config.toml
moe_layers = [1, 2, 3, 4, 5, 6, 7, 8, 9, 10, 11]
lr_router = 0.000844
dataset = "wikipedia_en"
Below are experts of layer 6 (counted from 0) of a mixture-of-experts language model. Rows are named router (the router's row for the expert), gate (a neuron's input weights, with its number), up (a neuron's input weights, with its number), down (a neuron's output weights, with its number) and show model dimensions 0-127. Each number is 500 + 25 x the weight over its row's rms, rounded and kept within 0 to 999. Numbers have three digits each.
After each expert's rows: "comes after" lists some tokens at least twice as common just before its tokens as in all text. This comes from a sample of Wikipedia text that the model never trained on. Tokens count by the router's weight.

# expert 38
router:466486502456471492499510474499507490490505515483492496494534560512493472494508523443467438542511523468440503480506534519501500492492511454532485531524542441516526468490471502522513489501459474492476500501465524493477488470491543531536505519497502464495488429528502512501531499501513476490507489496555488513499473482506539508550503526504502480505475506492506496512511498509548532493542
gate4:510525528500517470548539461520514497495480476526478482478502495492487521525511445523494491466492523546529474500524484513508513482527525511513477487470514516498485473516523483483487494485541532451520494479490496497491460490489508482481491521548476500542546517495535522487437526511475474497493511489506500555488488495441511493413485465502522549476483492510450470512526504509529497503499
up4:504527492472508472560536455492553526502481486535494511468491508508505502519487458485526514491520515542515485470527500485514559483520530493553483486479486498490457467517498466495461476468559510476519475451479524457470460495514514506481496519516444515542516494505501526511474511507474488484513514501505526517498480514450499526466494514482476557531473498479483460516513502516513502514524
down4:511502479472496478490506498485491497496475547512529528542475471474506528481518503481518492453537477525482507545510505537500470523518489481519471455466496459504449507506497515480499489505512496479457519530484508519506497492528528508453495554524494497522473521527496516475518506513457443540513484552483551494509471556498482526537499469502477494527520487438472525530500494459505501496523
comes after: " of", " the", " in", " one", " number", " all"

# expert 8
router:509519473456526465474454551515509509528457509521509482457481503528540471456501546547519484518511490488495516528467528509521490442542499475514504551507505502486474511501507484481486481504486530475519484516437542477529441495492492490496504499514485511472527500477485459510504544509488524517494541472529506511483512478493488496524471497499502485498546527555497486505485539481537517491470
gate0:509489494499479529475492462522480508528502496519506540536525510514502498482471546496521509499491529503497514502498514486469460501471535475453492535479502505494494532507488482496458417553493540512524535478499531454486456482514513468519479502515499495505489537509430478521447478526503517503494479508516522517445491446488518513531500534485500471484536515475526502530483502512513508463538
up0:502477497504487500496489549480468488460499481502508499436459465498506513493512420511485462494469471495512498488539520556494514495533507529520510466522516530496524472501468542496493498487482470494515452463521485488542508502472536510489554509461534504507509496447524466489508536470537500485527511487452482510515535501508520501481476500519524522485498512548493504492488545544508531492502
down0:517551539514482501454526495510533512498514525503471511502551503531480507497500477534469533506548477510525413520525520517500477456518491489503464499508528516512485487491542487490489493503506527476522518519503508480484491471449492480561511543460528472490473494528543507490505511521513531494472524486490494450511483513470529503475467472469516460504480497465543469498474507470497502487472
comes after: " and", " the", " a", " of", " to", " an"

# expert 34
router:535455529518481476493534516505518535444536479497530515532483494483496478523511536482499542472460506467506518499494482494548489495500493451489486480512487490538489525496511458483477533528526494475531510503528472516501517490491495437520479529518497437510458485538493512528460512543490504511521453532541493484478484473453464477500512524534540500497466494523484474516498505479529484486501
gate0:529513476542500520447453493504551536470462498513524505501523499489478476475512479520531496539531545507434488524504528501493503486510481490495541477455485505515485525531496484503515553499495490498544528516478478498522474478511550478527476500510520529535522472534483520504460537520518477499469521486498504548478480449478507465513518521482485462510488498509522504447509524502470519530490
up0:504520511492494470474512493514510539473474465527494513504509514529502539476534475515522485482495512532513488469500480498460498475507470514507543466475479545496509493527477531462508520474532488518521553489471500476516494455551514470469507523504520469534517521503487513454477548524487470465465531531509533498466503465499495501454501482464502419501498522500445492525526487515490481522514
down0:547474500520501514514498490487496548496521526482524470530511525494460530516479485518452556503461493510496473499493490502478477470512511485487480548483507499509471503487500504499505566547509495482527508502530478552525495507500537462553477489521507507503488496476500513512469485489516525499526506478562468519480510487497434477488529473429490492483546520541471489528491483497477457490495
comes after: " ", "1", "2", "3", "4", "5"

# expert 6
router:478515492521495516473490470504484516475528426500499513485504543483512549525473524530531508484513515477478502483506528491533529517543479473509515472544472470490468513494458488500499478522514511519487504524531467475537458514530510466502490472498539496523532504442497517514514518475527462497486540488462459475469512484522469483500492483497523499496495511524491569516529454502551472487517
gate0:469511517515518467536496513483483526457513524456467514501506458485516514497556533503504504510458514524517501489471497490487519463537496477521510495466500481493491483531485495491475587498460483466476505470491488533506497520467524518530456514516471486497454425522482503503515515542498468490531509503539541538484506479497529502506500476497504503480491463512495482498475528519493552531463
up0:549497489489503490473522506506474443550463492533517491515455523502477489466464493509495483524529493493489526524527504543495487547484496553507496530518485507524526553497530497487508487491540489517491476493500545464474519451544474509441537494487518508485536550488539455497508504490490548495480478500451461469527524523515470507498482522511486502491524531476483506495536487515490495498493
down0:521488544492478500511513450487499513540523534474549503513516482462512495498497534501502530505505481522432493499482495465512534441523509496533513577518477479511527519500493501432538518492500498460504525498488511520490466518506483503473477500538503521505487479463504457498465534479446462518495515494469505510495503519512491500500535491519507488506528498460527529507531461473491480458540
comes after: " the", " The", " a", "'s", "The", " football"

# expert 27
router:536519486499515474521458522516473528538528506498510465508466477507531472469495499512456527509478452537473500507516465538482556503514491464539461511470508539464532468506520524464514508473479494539493505491476515471499513487512540515499462502482504494467529473444488484494501505506530537487491482489454505536492494516510544502519508482509540499512517511527542534513465532459468477506464
gate4:540518505499498492485528525487492475497500496462488500487486490472524514512497486484519479477488490483495461499493508486504505512492493502499535539480520505446505441501507487543518479528465510503502513492549515563477523508538453528527542506501516535499476522469511438519472505495447514472533513525502500465507498525525437517512498480459493524463483556475497529517507514497503536551449
up4:528523494541498492501513505486512487520507458483487514491484512481513501501523511496487499483480523492468445486522480481489486514501508479534500520496514532471489419492496502502497483502515474526477539498535529542494513465487502503493517499480490546508460498490513458480523496519477486445538519499483496500478521512458429557489535479428506532493472531500515531518496552472485502563488
down4:479486493536487468456517488510515541504537490494506481473494496516523523552486464511514523499467560521516538454493497490494524536485492465476531517505543529491526475512507525458501523516476500511515458473533524527490478493485563473463494489499525489508469490500495495486498527466509497462496490480484479470484491492472515506461539503418516567501492497487518493499455534497513485531495
comes after: " |", ":", "-", " of", " and", ";"

# expert 33
router:490485485541513550474479495486487509470519486527495506500470489528491543518462503501532486520511518498498483494513485500546511504517471556461508503512491504491493507478472501486503466502525557489499537511523512532499465452520512503535503511463504423518534496537557524501496466468454483526458505494485510460483515483537447535505532522496474490523490489554493502506486476540497472477512
gate0:502450536514521483530502532474525468472532552567436488520477491503484504490489495464465532485496473519510524548499502486534533488478498471498494514501531522495543496500499502496485533454491543524508496465518467549479492550504516517498510437484493468511495472486523501502467492518500523495520527525472529481480527491529484526475491493547490478534507529505478490481501473462528491480523
up0:513533495450469487485506507539451510522490443453529491468534485491469502493521497558532481484495501502486480472504493503532473492526521506540504513531474493463445525507513463470524490533489494489490513531497582468533501470544511456503510521513484503497500506514478501497533486486510474474471496482504463553501512494480525502502492516509500521454545470482502514516524504548495504495460
down0:519505449493524485490482475520503507527537457510486545500484493476534495539480530475491506488527499498488553503541490495499477533521474511495480501585493541504482483516433515477499487496438522499497465531522509484487522461506513461512502474523472538487509491495518504458516507468507455519500524505490476511481524489545519478530471467490518530499494490515510473519541470510527482481451
comes after: " was", " he", " He", " his", " to", " and"

# expert 24
router:491473489486443481473478486499491483491508525477546529486495512525507511502529496509454535497546513484476503517476495514521506500462430490537535462506484494515508482509539539531445500530516452506482467543506479454542523498512523502502476480514494534514514477521453478536488517517528478453516499462516471508494533471467494505512549461516503496490523543480521505491490505494495465519529
gate6:500463503500507458506520482535527496442506518515497487525492493443500508477492517461530465495565474470493556519546482555551520467528525495515534500489515447515510501495494483490495524485481512519475521503527484495540478516521501533449470494516510489495490470499506507470525472505494495556472487510495502534528502490486511513518487510483507460470480473561463512519480498535481480482474
up6:503478489481499453444482488522500486438492496483521510514473492495506508498498501457513485519520485452483485540550491508503521488485472488542566485472495453519478475535525532502464501513484496511447492520528504516543501531527498570453455471531499513499477464519481475530494521532502499548508508477496506533502519509473485501519521516469498480495490509521509509502478494537469444505506
down6:504528476465502474540493531467502542536502537530495486480455497496520462464465513499486499482468479512550540497484516533506499476488509490483558538435523536522513509500508504492482520494450534512492459476547536451460488466521511498514473462517494510495512529476503525501543514495493516534478509516478481505541512514475502527499520487482498507493436487482499517525497484476466491469479
comes after: " the", " a", " in", " an", " of", "),"

# expert 20
router:502483521478443483504530513526518499465473510475514500482547553511492550500522471528527463500494508517492490479487469500524499498466495522502533495507479517543531495545525509471494496446516484524489488485450492466530523469471496500514461500463533476491471504519473529485515482542492491499513524559484502546444533499492490524493474491521507482494475546489475529504537517506468470455518
gate0:514493509490492485537510505519520563465479523492512490517514498444520500552503495517512473516507498476443483484438512518501502504492469480506501527534507480530513518494496495482535511523471477411490477510482494536436498493481544492508493502479479513499459456499479541480503490553458476513509465503551531517484485478495511503501483501524499517520489494466531532505475469525521467509519
up0:497508481518488492512485541484464464543516446488484501514492498547464492460503482494475515486515477518524495531507497503535465484512548516517512512489524482486492442508513509495451487475549534503513523497522483515510501518494500545530500529570493520497522519484495485540465511459532562522505475472492489481520529534517495483506518527474522500484482516547461453476510534474469525474489
down0:485510514509486470464482476522548473524528469517462511512531490475489467479484522497507506510511494529523456517494498494500467494538484522441536536474507496507468550500468550484496528544495524494491490531484479518496493459541555501469498496516511479478487515516512513484483513523446546467490492514508508506539475490503499506472512499562462457519474523525509526480520528453464484478521
comes after: " |\n", ")", "\n", " Released", "\"", ":"

# expert 7
router:487502482467520520484494481490472520519490512506476505503517555485470468472522541534492498494537518481480504495458527502487508555535460506489510532555492515487495487501489444516546508521477483513490518486536529511490468518535468522489551469521521527529511516484499476508474495474467514466466496500476445451501519486523493496510493480533485516480482506473493541510550485520528435511533
gate0:547498487480507496459491469492491548519550501497498511488469514518543495476492504498455488522510482476496486499513505531480505515493473509457513508543534525491515468526449455521488496485561519527487495505517513497516490487478513522500445540520459458491527494524536556493472515475496529513509482530486506441501522533509512489528548474484469456492478522488496505547482468522505525469497
up0:522488465486479498495505542486499505506479509481514541464491485537499526476510469477521496506499489479550476553508488514503528498509525407518463467512516499481483473458479528492455536487518529543491526492527477459478511525519505527493513507485539514496532511507526510477485449506525475557480553473521518482506477497518464481509535496446479514492469489525507510517513518501472524505524
down0:493528516490529476465493502481462529539464533504499498501494512523509490499499504524472534488556465517449508512496546467480487459478495516498507522513494540453496465539495510502460505487552507475501470506461501509511542486516488502503497525520508454468504513486476495507505498478461486443503514508510524470530511478467513487544503491447528493477510530487517582519505494480556488522495
comes after: " the", " The", "'s", " his", " National", "The"

# expert 32
router:520470563506499478491536455517493506474542512470523514510508489497500480518492501490495508463522466473521528543545451552543463498474532486512471489532512480487529475486533522481488542525478496489527468507460559511507510516505482532529534530526493468525536463504508497478479495508491529460523501529510464501489518475506534495530498507531515529494467476496452525513463474475486503505496
gate5:499499522541503462508562513500467469484484472507504523539471467472462496493481498501511493528555496475504518559530467501486469535503528489479515482518465506519484485477481491485525506496525507528530525504457494511506484525459480523461546503507512485501511515503482570527517527444547473523451486486487479521496513488519533502472510503502459472498509477493473496496525499533493555482465
up5:494495498474458491517508504522517515531535508508476448472507513499540477489539466525487501450494536511511478454459523489506565531516451483525480503490517491488482517519524474484510479485518544471485518518542463471514531484519544466490452483482458524462492469487508464489511502543469507500524536524535533486487474528472469514492468500490502543478499527526490521499520507525501478508526
down5:467560523471509509458495515528508489501478523523549495500550486500512501522461521530480518544491467500443515510492530489512523510529478494558494485489533506483495500473517520486497473488496493494505523517488521531485463484528499495533507479501502525471507507436545507463446469487498503504524537511522485463437481480526510515521506462550513510474485459505518497495462511478505455475513
comes after: " ", "1", "2", "3", " on", "On"

# expert 37
router:480505474461514488538487434497490457527519538510488510499513536532546475486482476487488532492529490539500525457515471529541534497502502532500506484543493484485513498477493530465464478480518483486504481484472478451507495487506479540501518521468478548480525527478476552528455508479477506486516517480462496534531466512503481513486472455494506549515487493488467487522541503464481523519500
gate4:482503469524508469517500500504497546519497544495453526510509489470495537463501480479472516492471475526496470473495497488544513503515468521502502483496496468490486571484489533520479541498498487452444460478516470506561499528498490527505553506499509502518499505503515504470499501501490506548508508512501487488509497465525494475513463470479532540500507503518497517445462497487567554501450
up4:514482471468518529522519488474505511532466513504495473513516466510513490487465487468472506445491533473492507525469510450491472508548527514476505510465478506483539510502491504521499532512503527489473488501495493519473485475504503504455539590530477499502499504525494505469503499503559475497484530486551433483515471490505521511503502454568541495528505501499511457483517517490496524525488
down4:507514502480542462550504478511531479489485524507513523487460465540490518480449494468492495503508517496495514509503519491514491508479513507478495512507535518492493466512497537531470538490513523463464469426460510518509507496489525520508449509508525544517467532513525562490467507440530467517497475469502529489473520517478505490465519541515523550499487468504459492485482478501460512528491
comes after: ".\n\n", "\n\n", " |\n\n", ".\n", "\n", "|"

# expert 2
router:519460525514473468508503490505508461501515466482530480503533471538526496489496468495522531452481525502498529509498456459479523575457498543454509469505503478499491478499503526509468475501528486478477494452502474495480524517495503522467508559492535494525482533515478539538499503535519470532486470514469515521513538481454473491495515497482496528532490517486495496489554517491459491530485
gate0:485466544556529505487529440518546513517524472529532531515487467479517484532486486525514456492512502501530526524486474492515490513507509501504506533522519515500515532503501513488515490493478483523562490486486477551510517443507489450484499481490462519455514496514536508476465488506508488499527494470529500489473506501477461476441492577546507530512509503493498508544509485482484471503508
up0:570504481477494520526491482501503473495500550519488491453492519491477477506513504505479523490459479471530493497508548548511495490475526472486522472508479512459474477506447480531478558487488535445474514513481515535447490508506477521515548516476502466556518488492477492492534494487466487482478491568500497491500482461504544525515483484482489474471513494531491510534477502486496506496471
down0:484476492522523493549503554488485488493485528495480492462511528476502489482505528508503507528503495495534556488455496555535540469492543503489547484506464487469516524492459487481503499460526479492498533461499500490514478499472514544503469492488484472516499482518516513479538519492466500498440509470477490520516470509499464506463498489560555540503517486491481513465531523476487536488453
comes after: "3", "4", "1", "6", "2", "5"

# expert 41
router:496524500479538469474491521513489487520482490545500477499429510503535480497463546481518491500508533473517518496472533467527490490496472481474532548529501499486477513514459486514534525512486506501508511521454525492509443510555534461485542517516468473504510529493526515511509497463518494464481545481506495474488470465490470494517508481518470458508486538504506516469528495579484502499504
gate0:527504520490497544509490516510510478464508502564501501499514473515490498518505492469514517492458515489484535466469444491487536483468519527539510493478529470461482505462498471510499504484463497454471466486478509522454505531453499496537555488524517517539518498479533494525499497455480500535515507498529538498500519534491460459454514500543446507529502546496479496523524525517495521503507
up0:533500504491503555515480525516491502472537504539498496495487493514485505527510506495503543489446511497478523467481472495478517470496494519549505497444504441487462506489531448506504499482467479452453461501484523517476505529460510506505538505507508526561480477470544532504494470476478494537480559523483512477517523545494473471482522487494474489524485536465491498508512509510486539518516
down0:514465499519454509475559466449472474485519474516556504518475488523525497527520485462485493519476507501506510475494508466517500485494543462505521480503519462494514474531495512536511511512502465459482483534475498514453523509520518502497458507503516510532448467501502513528501490498450520537515497536532512510512488526485459510488546556500524518454479560465521475512478510503498518479498
comes after: " a", " the", " to", " and", " in", " his"

# expert 31
router:478515481519497464519503468486486479473536460484471458530511543504508501488453472459513515526499507499537497512516517526542486527497521569527505491477536471539502489532459517508505488500492517471500467466485468473483467516482527472526473503505506521497502455513476537514493525524519448503518514484536526490513476509473491494460467507489508547500517499502504484520552444480559495512477
gate0:465536529494551494481530502477512512507442504497499443487472550519520452549531512512496482494453529482508496478526473523490471509468451529465491516522475498506466477486533497524501522491501523481542511506481486487475472515484473517499454443493509527475512525501491499465493537520482478485488518501480516483542477492502476483484532517536495534471537487494520494487498487563487500477545
up0:472530522500515483503504490465522535528495490518458458507502520536533496514491500480480486503459515503498518468534499483463487537476484537486501517511467497476502512505532482515469493510506496494569531469473453481474518532491470497472487468504503574510508500533472524515495532495488483513496510479488511495533474469482482515471520463514492535453540462471564487479531481566492509496502
down0:495488490459495496475484477488521470464522523508502547522491467523555493459500468528543540526523494487499537496442531487514503546476479484517508490481528477552487474493525524538517474514465504539451513504493513446526529526484521553512497529485504457502501459513528510518486488489516515515529512497511501479505556481495498482492469513458476489449506495479521498493502452501508512521477
comes after: ",", ".", " However", "),", " that", " stated"

# expert 0
router:508472492519484502477512501485448468508476514505481519479515474494534470488447487514484501499529528509513484517504466441551544553530497539511502513469463473525498502491524496520503503493550488478478493464473487530437498456526522521483521478466465465529499519540520526541551471514477488497526515507510536454489487488510511522472542502461488519508492543493509489470506496481492517490510
gate0:512484497508527500500490473512478515456495490487547496490484503501508506530536517492485485502491481528486546486487466495534499512503493538496517493476495485476463481538461522482515534500454509445472499500498476568506481521548528505512534526520506495540515481454489461504552483524521463535552460532506512521552490517510507514473505530453490452514493492542482497510452471502482480526499
up0:523465498504523540520498463541481494490492475450495498477504507477508517487505502512469475513500456509495537509506508512535500503524491548500521508466494475476479495509484537479511558500451478457453478488481494558500513521547515548527536504530536496526481493482496429503548462464496477516498445525508521521515527492536511497484513518466493468490469494531505514523471490493491494536497
down0:535508511491497447449433502458507502522510527513531506533510497484529479469490485516454507496512549512502486557525480457551507504538511494538493490508512514485467517508490469478498509506495494523496520515507473501521518453529524485456543495477475495493531524529520465480507484502498492474462519528451530484501484517445470522499518522509510478495525501573504525497464510502454498499488
comes after: " to", "%", "0", "4", "3", " was"

# expert 19
router:516459489498452513508520507472473447523523494460522517483483544523504482525505504460423500505509515480499463474469481474542494499509477461522493484487506513509470515511499527542474470542513473532492511472535478479511525528497524517467484470503549521512473523521460441541495537504506518502512450477490508473558500507487493501504512485502539529470497518486475486523508540509493525500496
gate6:534499505499469505519503452497486491509551480533531535503475495511506519519486505520523534523507498475494493492517525478551524530500504486535488526498486542499506516448464465516494476548528491450515497479477522547546481510481477466492534539474474487489486499465511491523485541448490502506504488451523492458531496435496498467504485462533503514473512498515461473485507445490496521502510
up6:500494484480544491496489491488502544549453515486517523513484499541504499486506511476533438521483495493518512509499482459491462507503497494537549432470505517469488521499482559486492497509547481498483503505526474482485516497452509491508490496493546521501509489540510488503495473515514515507476469484491469530499496503495536506472513486519508491535481500499445491523531515540524451596510
down6:509472518509473521506523492527530529460530491495540505528518481499481541516477547482515484461520540500535489454515481532454516465501466511457457548488505461490512472504461513490496468504531486503515489488504539485497524512510504488537499546473518505472447513504506477492511472524468476466495511467479540510513528535483512560551477503477525476486486511504469493476525475474467489519508
comes after: " of", " a", " and", " the", " as", " is"

# expert 5
router:469481497494501523533490485516463544517527512501519505469530553512481539510534487472486480507520455516487473498477471482544449483503478472496508489486516498474522504525511535506506483534468518493495482516520489506489493495511489499538509514470525472448484486457485455523467452515550528472518519502489448551505496519542460520494492528530491458509493543505476515520487476511559514499538
gate6:524477523490505548503516454468505488480492473504529478496448484518500441488491510460476507529504533421524483508519527473479524466538471484564493510495471495520504504505492491484525481486531521483483486523536498549528487503515493522488485518480544508477476498491520512520509489496543470498504478485500467501459563482531480519476509509548504442531469522482493473532501480489497493514513
up6:524481511497469527501498468529474531471503444478540542489475476485495484518515507506505504521500510465477503469478565486480486503454478485570470536557499479514464490521483505498523441517466510484511481539462534536478492529475532457498495508467508531535490529520542497498519481470500540481441510500506497471497538517512482520497508496515501497540474499486487478507485510522509521495498
down6:532460499534483508505473461462504515490495446449527488553459453510543533501514481543454485514499498469492507470509501545500490492500435474505510539471492467463476508511472504497463502490512523521468496520522509514494513517469541470484519530499527479506495494511500552484474510491514520456541516518522526481509504523528455480544525496511524523492492497504467498466510517494493505553501
comes after: " in", " of", " the", " for", " at", " |\n"

# expert 36
router:490513478509456468551532526493437541521462543487523535522532533499506463474494464464527495469510459510532501495494501480502477457496495453536536464520485524482538472499523459511510496479532491474499530494504448477461499459511498526469515495492512523478546521521481468522474533517475534505512494522502488498487525524467505498532517517507513481526506527481493526475499508499455503515529
gate0:506543499486489471506568513551459509475499504461487514490485525497513484536502519458509515484481472489528580510547514484498504470503511481508492491526466534500534495500516432509489522506493483475499523495499499510469454510501531489470508472485494503465504498490526490545522488505498491537476505480556493499469516519489517487498474507471511481509560490528486530452491482550477548516526
up0:552533492508480477508539486544486502485478484449478500482514529523527477517505495465499512457473490514558549512524473473474537484476528515510497488492459522520513462459533482503498510472499479473482485482508494499458513507488491515482508500497521526490502510483532494531468503532500562491459509513495504504479505527471495494484485524442506467509572473512471542487514490547457502504541
down0:505489497475484498463563504491444538553456511460482532498475526486511511479479518513507495500513504497503499469530519504493463469543524521506535464508489526521504465468559521495506485533434466441501507498530529528509480493522504481480516491487502473471535493483491502534491542521462504527451496502508522525516520519470449518458519517510485512520481517478505503495484478492503500476547
comes after: "\n", " |\n", ")\n", ".\n\n", ";\n", " Candidate"

# expert 35
router:511543491515484542470498561472458547451534482512513536492490489516522487532481542552461512459522494478523488488477501480525504504532530483507514463519501460498444483468512486511493524506516500484511518484516480459551471531464494509550481438477539486477501508508490512520524491519497508527530488481503474502500493471510445494518508480495495528496522488506495492517465464519503527474469
gate5:494519502503532509483516488511525494507508441522549496514458507526545480494412507468500463492507519497529492465477463462525486539506518474431491507532478510472455481506519496496492468518467507480509516522500528544502502518497472517505512477509480546493539545481484526494548538463525497467512504492506529497515525519467500538518508511501494497485515492471527493503472492494498528488442
up5:552528513517511493472483547497511549527511490531545492500498479535517477534527530479468503504517509523518504475475475487478456488477554462487456500511482465486499481477529475480517524516521549490479461509549528506513500497525450522509514448570508467485523494462506546506471509505509527492485504508502490543514498498478482485469535531484497483527509485532500492490479477457500501483473
down5:488480481474495469478456476529517509490472513492478495503534501510514530490456501476471476511509505557493513526462494537552542511514456506516496476502513520472518495502449493488484560472499498524502481451463538516509495467521514519501488500459549539534493519488526530495494519482522517507482474514530537494504498496535494522479494453547471467462502542521488508508523471492468530453482
comes after: "0", "5", "6", "7", "3", "8"

# expert 21
router:492463506529514477489558525509491497499469526478493502527510484519497461477520510467454526489570493481518510523489456549489522527482472490486478487519518529494515486516498481497452536527489494542522488502480524456450529531533500504497467526537482528532501466533486540510515502469538455456491455537497506493526512506485542522517502470506521514469473479466467505508507499478486488504520
gate6:479515531456497497453528518460509497497539498492485511503534496525527512549498537514514499455498478502521487441472497454481489530479505539484502593518547495470500453467494463503501501490524490463468506457493534554472500498532479505491503486507476490484525498479506520535502566479546503471491477508480522487484538518505505507528492486488478484516490489502515534520506506506471522492497
up6:551523474545487515524470503522476527522488512524517481478462490461469510447503477501479497534492527509511501546516527525496513485516501461495500422479465477531512522501522525477502466495456515534542515528542472447514510502493503499514488496513530484517469511492485472465487444537472524543521531484517512500497450474491487489467511496491505487460514525490495484470498498515516459492465
down6:513516504536534513530530515489474535486447483510467480513488507511521480504478451471466521508503516554492503460495498496473553548531470512496494503510460486514512524506470521544491510497448514516507523488496510469503490526546487492523491494525447517521463525481516515524492503463511448489527499498538505444530503473514509560521491447488502510462485486498496490457506526526461490491486
comes after: "1", " ", "9", "2", "8", " ("

# expert 10
router:505514481539514498486472483527497536527493493522474501486482486477508453482536521535454515465470463523492510508481469529489504495509528498525449520467520537488532488509513539473541475500459498483526490542498536490484509467536456483524511494492469521493527519478479458472462489541492530489483466476474495543540503531511496516531494499499529490504519451485486552528472539495496468539516
gate4:506487482515476538519544465526470515431513439465511507523479476485434547522491485481512522504515495476483475498512509521512495495539489497497561479487522454494458501509524510509533518494455474495517492494522463546527457511490521489484475463497505472529503512527481504513520541496532482484515491534535447498484535522490450502495498510501502503528454511498502516492473500504498466512536
up4:482505532444494486507519569508542465534479526521500464500485529497531481511496529492527464536490560503513580516495527474491504485486484485489477518532454508513520524539468463518488528526500537531499534470452488504517512490516515465491481487489463491463483463483514518494529482474494488522467532518495517495486523492536554512513495499487511515462526510536508497482504521507487509475474
down4:549514512498546457519478461508504516522458502519474505500487506458510492505480494534484512518501476540489510493493413539548498488466512540496514486507486482477513497505436494491533502468520463509527527517465507476536494475501535528509480494528493482537538526476471498476555529527498502468500475514498492494505481503467483491486509477456529488498515500543479488509549532504486530481462
comes after: " (", " \"", "===", "\n\n", " =\n\n", " U"

# expert 44
router:566467469519509494520465494482495471529520534477541493535491482512510492498492489491471534465502479536487468465493484476510530532480472492474461480506489537536503459467464521497479469540485471496487506506467489488513488533440518506527495531527507515530481525508516460543475564488503518497512501490476486515539526499503535476505520475489528506493556473471495453485535491469483485485488
gate5:470484497531468542489472529496476501492540508493520518524465508522485510495462480557506539479504497462489506486509482547483487489470464476476509525473478506485517465496488498502501524479479449512496563482510470516552463517513492471485512514470531506496483498500484495499504573517498499442482537514507471524464523463482504499477553502495484538481509489523476498516506505554469524532458
up5:494496515532503545532489509516477509483538470473518546503526496467501502483489494524507512456508472515588486475518472545525509490508501494494492517509527540503498481508499519458531525497457494537485496506483502522523476473514477495500507466491514508464471498499563496518451485504493544493518512520485493459525518526526450504469470524478502515483493468498443516547479441499477527497522
down5:480492512485502471480458506530543481538504554531547494512467484507517497456525479514480494468519523502502470511490523506484528501464504488488460528472499483469571497506503508560474550491474484512512491506480471511462478505490548481498487503479510544514523504532516507491477473520458530505515468471516503502532507463479528488548466488508495463491483484533519510499543467499517497536446
comes after: "–", " ", ".", "-", "9", "′"

# expert 43
router:491494506457530483480485469523539469515471498531463498508473473489502493485509502524503513510475464520531565520494464536492526464550562459524474554465520528532536508491504469451528489469516511476538491544457516480484520477522493492486503517487498504505511495498515516496482472504519525516510496496484519515522451499508520500520467462487496472545485459522496489531486508465478503548480
gate0:511491501494513468497504488514505490492494494487472535487488475497522492471529447468467467516511487494459497488572468538524471507494506526493523526491533496496487499483538501520519508506496556497496536490513506478478491542514502511525490539534470525543482512490497500466544514572519492506458513501460491468452501494554492540537500509467472478513502453484489518455541506487491464531483
up0:514450482507506534494480536506480592513462533466500521495529541471456491513507486509478499514526479475464472486509457521506484496530509516525496469512506516509461488484511494509543471465436502512467530474540530503506524502536492486496471510485537551472490502520493474499533461478517494467511491498490449478513504525484529487523500502484505475533467484498501547533471522474512495516502
down0:494464485508499521488464467514526482500513516496492531505449481470469479492544483563544522526474501532474512514509465525527488454502495525541484495541489505431503486503497491505510491473495505469534491508519498501487484508481552483515430510500494558519483510519501524511506491505514515461527454503507458463522491499541470521512553490464544501484507503456486504514494486483502510536471
comes after: " (", " \"", "==", "===", " un", " a"

# expert 47
router:519536505449486460522484476466516489515497481512486462518480513517514475437502493487484507502535512499534521516495455548483533491520502485519454534473536492479517500522525514490457479484538505511521467502498478466464492479487514528435522547484477531455526520495468530508482503503487472495545506466549521513498478495463501522494498504510502508535528502546515483509536537472519541503485
gate0:504492535486536485514516445509495505493479498505504529516518504460514481478521511516493445486563489521506482472511508475498507539506513512458512496498510545430536511527482482501521492482516514532517548523484538503495545483479481516493532515511501474524444525478533508476424477511509519485508497561480528513467478527465487491517474494498476478506473464489464502518512506524460494468516
up0:503517478480536464526493472484530495492454517520519509525528566481503492486514499494492439521517512496526508500541511500494530540506482512469508495486504554443508464515525477535516480471551468520467529483512495506459510491487480538505507548482487484511439499489516554493472503498504500525536450505500528483495485486488460499503478508514454524514461469488488469524521472533513501472513
down0:515532481518532494474483538462555510460509515519505496561504483469424514519503519515450504528456539477493507505524504527502481552455445521529483502462525522528496467483501493505505488504558517507487524482490516516469490516495509541459508497480485486468478497523508528494508503501509492505522494460523481529483489501500476529466498532511491534461514499509469485502480524478471514457455
comes after: ".", ",", " and", " \"", " (", ".\n\n"

# expert 12
router:488543513516506475529516496496511453468508478492478444513516526489502477511483491480484454530516505533507545499535481523493505514490487559484526543476534509469468472493453501494523472486493491487511507482462502511465479473510490501516546513496530466485491531529515522442486528496458478508490468505538537537534475524506479521467483491539485531499518490507470473486550469476553514497490
gate4:472513505526483500497502519492549491480493475511462496481507503486488526516480475467486506502528547525521502483520485446540521539478513510560473483517516500519532518506492495502498492461523523483461562482552513525504484520537506466504518511524532503499490485487496537493471501474516517522474504470491493480506445516516456480481464492507429527546450532473512506536454531510518494520508
up4:503516500528515502520494507495555457505468476510491483492499537463497504522510464528451459520522520525458483477503479488510482515486495526548508485478532492492509491502477490497520485467552519501497518492531516497496512527584516488487541510507517492493500502528477521492504483434505514541471511473477513466492479512504436476484499502503438521565457523479489520503474523496516495538490
down4:520485489467474474485523546513490496521539515549535522494495541493521474493501512476455543491544494501486534545486507525490494488464468478527507549516505503512525504539524517516479468539498454524517495510491502472527531482538504493464459505507516474502473528483488492471488438509476470481547449504506514501499506479460527525518492478534521453442521477512497512507476483476521501483486
comes after: ".", ".\n\n", ",", "ed", " due", " died"